config.toml
d_model = 256
moe_layers = [1, 3, 5, 7, 9]
routed_scale = 1.5
positions = "rope"
parallel_block = false
init_std_up = 0.0363
lr = 0.00437
lr_head = 0.00607
doc_mask = false
Below are experts of layer 5 (counted from 0) of a mixture-of-experts language model. Rows are named router (the router's row for the expert), gate (a neuron's input weights, with its number), up (a neuron's input weights, with its number) and show model dimensions 0-255. Each number is 500 + 25 x the weight over its row's rms, rounded and kept within 0 to 999. Numbers have three digits each.
Before each expert's rows: "comes after" lists some tokens at least twice as common just before its tokens as in all text; "gets" lists some tokens that make up at least twice as much of what it gets as of all text. This comes from a sample of Wikipedia text that the model never trained on. Tokens count by the router's weight.

# expert 8
comes after: " |", " ", "|", " 0", " 1", ";"
gets: " |", " ", ".", "A", "|", ";"
router:511533479489483475517498494534459447492472498561539465531531577465466490517530479507504477516524508480513537481443514533483530507487537533509490495513530481454516525513511535524528467481497523539455492509539449509487532526461492512465461493510484460536494498510480513464533482481476482512513514542497508527482480498523537477489463526507516474515492488491481500494494515524493434485492478540497503516500444528498501524512500494494499514510529505487503549529525485542491528510509498469485515500465503550536487456464510494516477531457517525500513472537484472515545481519496535529503504486504488515514475477515505485481509501519519464496500493536507524488530524477530472502492483506514445484505537476480482520548470521466497510487476544464504453511520491507531469512449487
gate7:490535500508489480501507481489500492491490501512568480524510527499546480518517494496501525511515493504492478446519534545506498545453515499488518477515504514504455497511480523495522500481477507473493519518463508502477535494474482526492495482526497461495490490509454506533540463488456529526506531475502487475510511522524545517495478509447505522498490486505506470510503510507494460496480478544483468496502504501474490498480496473503476494516485485507524499487546524587494461484488566532522511529477508491485517498488464480504520492470491494503486542516484513509511507529458549487510464526486474501498460511511463555508518495520520468454503449526511536465527513462504504470507549534522494461457565530508453501497489505461471524475484508502485499514589544519541530492542516
up7:471514503465521472486504516494477495471527508522508498479538487507482503521492494522488487437514518489464445507495552500479461495502502473497497509456466561489521490506560477534516491486445501503460531523461505551494485475476447515523526452527517479481565528506493517473479520538503470498483495531533536498475523477494479501482523500547506515509495507500498519552518509497461474516515530489455477501455514534498533497494456510458487489517493496447502437478509540486493525499545481510491542522524490558485482520465493507526509471491478512524492498434501524484512494517493470503498494461496538498490495510485514469555505504508494496460508475495562549494485490502537504485511467497492538466521488479509514476473539492489515467544508467518497476510496520511495513515520500
gate8:496526497495477506527517461444490522491473482571515477478512489475485466519502558451500498523511530534529466482476460526513504542514489504502488509496444541508448523530530562496480469539528475506462475481523510475500509503519513474512482508491507499482468521518551484552501527504472455489507478468488499522490488509499507500476508507511477497441537482529523501509517492459489465483482489508542513510513505486477496542448518506499514470472497508510448510539496510506495517497464474516505520494476574519521550524493513492464463487535507534557536496483548491493479467497485508538495469467520515522473542504483462536506530454482505489497462490521547542455498504524522508514500486539473448485495495491469478511470498521490481502491476506517497504509504498494523499471490496
up8:497502480447463468516493461517540470532517503533484495475527520457500490497514548500479493456506509474484480496527499538477522525500476466518460516482508493504515490485500438446493508543516509485514553470476462511451519513467521528483491479478507517512548512496558493501464508513512448529506507480477501503478558479498441509476497528496497514462493460470444548514521484494534466539507521498472478473495540524491499479427508495523540495502473508518510529508477489501502482547511525475527511522475488524471502506457480498492490504533503563527518518465496476511519514515507552497511472484488512516521520509475451533529487461471505509523488504537516490519479508529513485514486473476508496468475465505489503536447500494523499536509485496498530511510492445494520499465533513
gate9:485535509514489501503506481481506524493549500531533481524507517455521450482519505477502522545501468481496509496477474540479524530477509441496523486429542475477496478520551491541518536520511535494450555488515492489498531534526504514473509503535529494504475477538502509492517432510470507488479502501486523531469478524505520521505480461501523529502441481507466476514515503535527457466471560523458470525480488500500498515503488517501502497549462518503499484507512521541461501463499477526508435510480481542489522509481475479506483505465541511500535503494478485493513477509502536518513507508559469478521514490496502510494534525479478464477481531517513501566484490510528477478466510504534531455514517506495499527514497499466522501475471495474510477504491546523551505508475522
up9:530492483529540523515516473528490530474508506490511520474482465512495507519474529514497509453510553510501468496472473541528490507473503556524495519498502532547533513478452498507488465463488519490526519514481491519510508466479505514511470478495482547527495524537506498465486496510553465453534509553493466518516508472503515516449497516496505521468505511502525477508485521481528510531548554519488475509517501557516454480491459501468516511486501520525534502505519513509515501516491557525454482465463489525528500489506562524519523563553530481530515448457546504472488518491503530469480480459520484525507508488494527471469498547490537517475475512516468474527510483541480499500531533531451471489495487487503472477487511484515522488508503509520488513494525504514475474519507453
gate10:502524451509475468526438501515462481500506516516528470559481510515446457478503497480493491521526493501578505485480507488484495511503510488490502468512514481507497498473484484485481503510480533498509503490527518509468544520507474555505528525514492485480502511519541519521499510492452526498517495492481479483493423487493481519497481503492519479524494518469500489529515464519486436470528473506486503516512528495504499504494529499439461479474516502503459510513510499499506533515443546505528506555500487496506470543501573528477532521461494508499492511517489503480525518573495511504538510516497505496521524488490532532509510510544475505487496498545525512492490528514504525506510428471458545518495476512527456464510459450507533528477509479469521478525523529545481472472497498
up10:480491476496432522506476514515461461526521528513524483494546478509495482539503510536481480500485501500556448528481485508517475518503516554494499491508492523503450481462530526464521534486524503461463483531504490478510552543522510493484485487451546494483494490498507524500492476481512468533484516518460515486501534476492528513473517513496504505511500499527486487506502471498498471506473473488482486528505508468492508484503503522495467510496505477528504535503513504459461485511453450572509520529502478524538508550536500476543561532495545468528525468521503484530528504524494491497506521466515458480500502501495545486516510512507495445474516488475474506538491507558502501487542508513472504455547514517481488450556522492462506524469469513452497507523526524490504530460511484
gate11:468492498511517508529547507519516469491486451521451481540512516532502483443473505478492464519497450550558523500487493515482506494529456513449479515499492505491493506523501477453512509537477511461471474466519504534454558507490510503481508521450504494470487538487491517531476492509468538504497496523483508487481510497516486559477476492486528465462531558507519501476504535522518491483526526503510488511513483500524501505498512500468525546475533525467505481522509561472498522477515524490495470493532499481468551520479504506480476558511462498483514546511467489496504480513481520472496543482519515502540519490491498491525503490527482456500451513510485502479506512510523526477516481551565510520524538523504456459467504506503533482485479504491505493478481514509514585497498494
up11:521486507477489515490475459548491473498489468526492486497504476526473490489499497469543511489515499475486492496476524458498522488523497517494481556513440544496480506489487521488470502526501481509511463490507525535453486517512499518499516518502529508548497547497537514507471483487509458511480525509453548472487479490498517503446512503509550470524464482543520475481522454535442502522499499484476488515471487489504515526515463495484477481491490461471537483462488522512496515483470539502491494526564503481556491480467503500515496519481488529568506483486523480478552492482496464517451467542510466486477468495523486485478562519529491535504517482513490495505506508516490497545490512484496548492479487516514500514532464499490470553480481476476520477516537474552446551486517471
gate12:498549520449503486499500480516477464437524479494474516496528534532479482478505516557482499526498520483517485533465482523471530547477491498500480476451503463529542532533513520502482522563495514530487539541508489520525484510489504512466520500494536513529503508540488503524485516498438496507470476507497471496456496488523472471494467541509540503514528522487508576488510500518482502489474450506505452467508511459487481503512489474563482563472494541469468566512462474495525498493519468522538476483474494468482522508498510476523519529486460533484472518465545507476508506530481523474514532491527506496533501532489476488478502492515500484509516505521486513526498500487511482490479512496521517519533523513436540506494495515483513509512474513497534478509511516505490518474440515
up12:465517504483484491503522493470527546497541473491508536484506494504490504502487479500493444470450497518494494536533521481503502443551527473466534482511505540499553463514467481542490529501506470516507485526541489499474472464490509502484494486508448510511512532501518478517523485475507581477517450470491447484508509563490504482556466489482471511484505511529523500487495457519492558559500471476494499516485490510513484513509463553530515543481461456520519489521503516505469520516526484489475535475501522494461463516472508502473485543488460473495495520501500538508484507472506462487485527488502478502528502517484447518492480462505502488508527493456493495483495521501472489469493500438495480544465518505518490497497495492522476439479508490469505530536490482494532461490507490
gate13:456497496522537470514507470525505507477513475500501524514519497480471475467464488519525520467451522509526491473519495514505527466528529489470483482502518516474506479499503493494503529498482514491497550529515493495465515512451447568495406494541499503531448502519527516494555458522538487480470499519505456525516469510505452501493480500519477478485484502533483477537484501499468510503520506550486520511515525488499551506506491532486486498512534534471505537527535512507452498435522525500522470512509474511508504472515486515557503538492471523482499506531511534490543538540496552499496513504507503489515517510512520499478524529468500522499534504504509501512524480483452532446491495557528479473505506444548470518478483503471532537512477507487485461489491507503474503472491482
up13:528470518500482513466479481550493509516523466458503492546479539498516484479487513504486524532503465497481471544512479475434468536488553486464439459500486509527505500517503499514472515502460526480525528498449449470523543475442517493515491506533476516497541499515486486497486509502531501460477497452504495546494492456531475527472551504517512500523488495494480469483532524532463512520502529468510504518500528532550477475521502483504482512497487481487503499496516473508507489469552490479488506508515472463518497515510493516533494456484514480516519488510498502511468485461488510510524515505531439483446502503489530515524446532512468477492517571503520507515467481475511488527465473507503492511478497487537453547520528536547529466518502468468477515483519516516524480492484501
gate14:528472488487514522482505505471530502487505503535537467447491488489467495480460494489507512449507527497490508514462482541476499484525508505502499500523481493477535500504495533579498520455494527538459542507519503449517531535491497539485506539484582444468485531507498451471497453489514503495487514481500532528466510516514510527511463506517505468476498482515486500496478473485510475517453504519500481460511505504493527522495468509526525500484513509459468500515531494456511506457471532544522504485495478533471509477499494504475494544456486513501488470502494537480500489539500507556534516505519513511549481461492522472470530444511485492514524534462514476502554491510511550530487516493525457516447482497495565490502523483502510518496482503512482449510541494500508477482483487
up14:507494528501459494469477499526491515455495477476467524448461468504495488490463463501530502508502486487465471484558511482537508482468528501524496473512499518520469519522477492503530514523503502512470426497548502515468494473506496524519508549476457505517478499490465501515508496470510519517515430515467480505536483483511443502550488540508516534516505520455516482491463486513499463486478538483483477504526490521495508468499487497493526481476478486513506512521502441506480468487547497505514519494539498471533475522508537540441520453478482483541524528477462523477478507492517489505494502509502486514541493519555556475510502481495476495532500496498512523507476486498549493522535509490498502519507501503496487531491559544477490483523511506461502448445500486514536557471541498
gate15:557515498489455541525525496511465485510494516521581499488502485527486459528552508510514487498502521509550532492537445536499498506529484509509483477522514488484485466508502518491513526498532475510536496504541500457519461516426532475500479491502486470543513500544488517538524480505506499503512523600522541482467561534504525501567538492532484481499512516477548473515504500466485498489475486523485532530469510464509464481464480515485492498467523518476498521461490501526540525541470534488497507487516508471511494507477495526521506486477508499489493535525450502482484526502503483479487537521471490471474465480482466494489501524496525525496542470478549494501493493482504483497489486488487485462529501512520499497454494473522512482490489518518481484496551460473506510509501511
up15:495512507496514524488521531492517454485494498514516486504465483500455501497509452487508509509490455472484528479503540469490506472497498522484490536470512495479482489513504456518495513504466453514497496541512471500487471524477494504490504485461519536503501469471514509452544473483508480519474480523460463434469513445488531475479481525497466487530545481486497480507527512491542489456486482504487432440484508520490512489480478504442484509509523493462483498481477531500491477419504472491515472513510485534507507488501555502479472488451491498471513447528497521491518477515520530506512484487453527539500535494502540532502514520475478478452533470532465528507497480537506487531517521504475538495470519497453515487433523498488511482541489505491543533486492504479498528523523541
gate16:495472478516477480546534507522532459474519484534495502536519495522452515496530517513474480490515496501508484487486498521473486476517492490456486494485480494479463466530539543554479494543484505496506509506543468509502491510500468532485541500512485515500458510526515481541537505485521484493446524484516516524510531507521513494482478506472533490523528532543498524471525539534494483506478490523507480469532501498518544532489462523518494509492539480456500511552518558529491464463492540527488492511502527540485535521466509521491510507503481530548481516534498484454507457515498517465525532503548517503514448491476471459489514512498479485524502521532475509479505491519524519502489526490521417489526517469513465535541455496492547507477494526549499501479493528481488494494438529
up16:518480487526496519482494439504546507511465519485520531486496547469463497509486554558470544497530517492513473472522474460475488497490499519500487535502495537509478496504486493495491455512499513498469504493493506535481492486450541544486471509461529532482522515538542520525506488490497432525458492484491503538512472524504528488494495509509499510516508507486518474477506497539479558526515513501530499515550485509492515509515488500482458522517514474445483481483528525490544468464467517527521515494481545472494490467492463505520456482489538515496514526498526475524471498482502492460503460489506455516525507482501502459562520506516525517508537474505468468562516470483489506492511475532530537458499510428507490505506489457516549490495522500490520527493489491459508509533524539
gate17:521488537481515530499541567503499497511485446518539500548496494493506474469492534498467494471482503491506491495506469518506531454472448506484519470482496474542440513504539528485502525498472516562521494481499497457448547486494529517478503484476457529529502490509514512513474515507470461479507522481513543476508533491487535461502482451486482512459470502475507508528504496473494465475545448542491453494514499479521488522506514538525569503492476487548492469491515507494486505503542502452516487520509527487498506486461530502471475513470532497505484495482495489497503496535499500465514532516522545476475481507476482485483559471507522456478487505511483504512504486497506530514467523550502508505402477516504533523491445483521497512516485506513491493483505489496475483502485476
up17:498544530506513477536513539456509485467536498500493556492552537550485484505465507517512507485526447518510479536464524497486536502468495453497513526499495476500544532532493518503491497494455472497517467455521472533505479513485486498508492525500469533497498502477536527515533530522565518518471483515524485507516502500497498501513507521487455471521485527501509459506484457536512480467464535534491504484463487470488524482430513536512507467539482475445510518531509511509481485464448499501494510473465506497481543528459503496513522455494499488460512445536492477498504504487504523497511479484479519527510481501494535477493505460466487495478491533519514474477477469521481531485495498480556508482471485493504510499498508466467471514483454436474516475482496503557485495483456495
gate18:508526478487540501507542512471485515465445505531542523516472500508516522515484497512552492527512526429499484498477473513556525513500566487506492455511485532489451537534475504500528543527481517511476507531504520478489475549492448552524479529513505485501519513460535482537498505486481521558468521513523514511495527520521522496502501492492518505510502545497494456502482497473470471497525492494502499523533476511491532502516478479497529493540524467458485463486498523481449525525483488511472493461473522515491536489444490496516541480504484497557507500491481466531529513517482493490483480486520505472559496467488471466471533440490471536506479480480532505522520511543544499526513508508531503455532529509472497512504507492495518516495476508459485518544492495511504466497464498
up18:506481507487539518505442491505493479454503501489493507484413539504501506524523506544505483529505500500519522526495506489524489493488491502473512490559505444505525513468530514507520478537502491517468509467481542489511493539511480482509510486475492501474483483512517492517500526470494532465523497482473459516450522550477464490487568550513470490481493483513507548459512531503453515520534501493543507512503445512512496468505503524471493503481463523514516441554515477468474481513487494464481468502486541472483484498468528535507501530495565508492463452497510532534488487488507488531490464505485512498537526517477487521518504513497501474498547474484518460502473505497509466505464504520478470523474513470486495498482501486468515454504495489518520558477507520458446529500455522
gate19:517508517492509496499511478536436471482524486473545509480553521506525495522491494539480498528511512494503537476487524516473491541495501504466451486493484487492508530462499533463491527477497503464481488502490491557527502510470526539515506488483508491497518541502567478511501549524481432498509499482505496527483517515474509462471487521523531457543510487496517482517511499529489488529550560525528464518499566530496509500493492512542467508518502520477513526487494485484481465496543515452534506453467506532526489518506491498492541492465526531461540508503523494474495539472522548485472495529564479497509464480493506443480516473524525496452518503535497455505504498468508471553531508493450507508462486455479523490510509510496490491501499511494535497534494494522504488523483494
up19:501501508490499513488497513513512490515514485492547505523491460473473479502481535488507508512525474523489474456468564505533483509528490518486539502506503539515557495496496454513529516475506486500525505514436527512490489536457500503502491517518486494454532442516520494488533549516480485520532511486493477513509485541479525488487538528534484519499480537533489475467519506540489461460521500499491523480499527490507528505481481473475510493500487485525478481467487516538512521431515550508537504508444530562497493482456510485501540526495498565502538479501537466503494521489519478499474478541496490462486472480468513500475511510497494538488519509539463497477535537556530528512513474495501518530504502557475503482474460490486456520507497503506495541567523516508527464515480507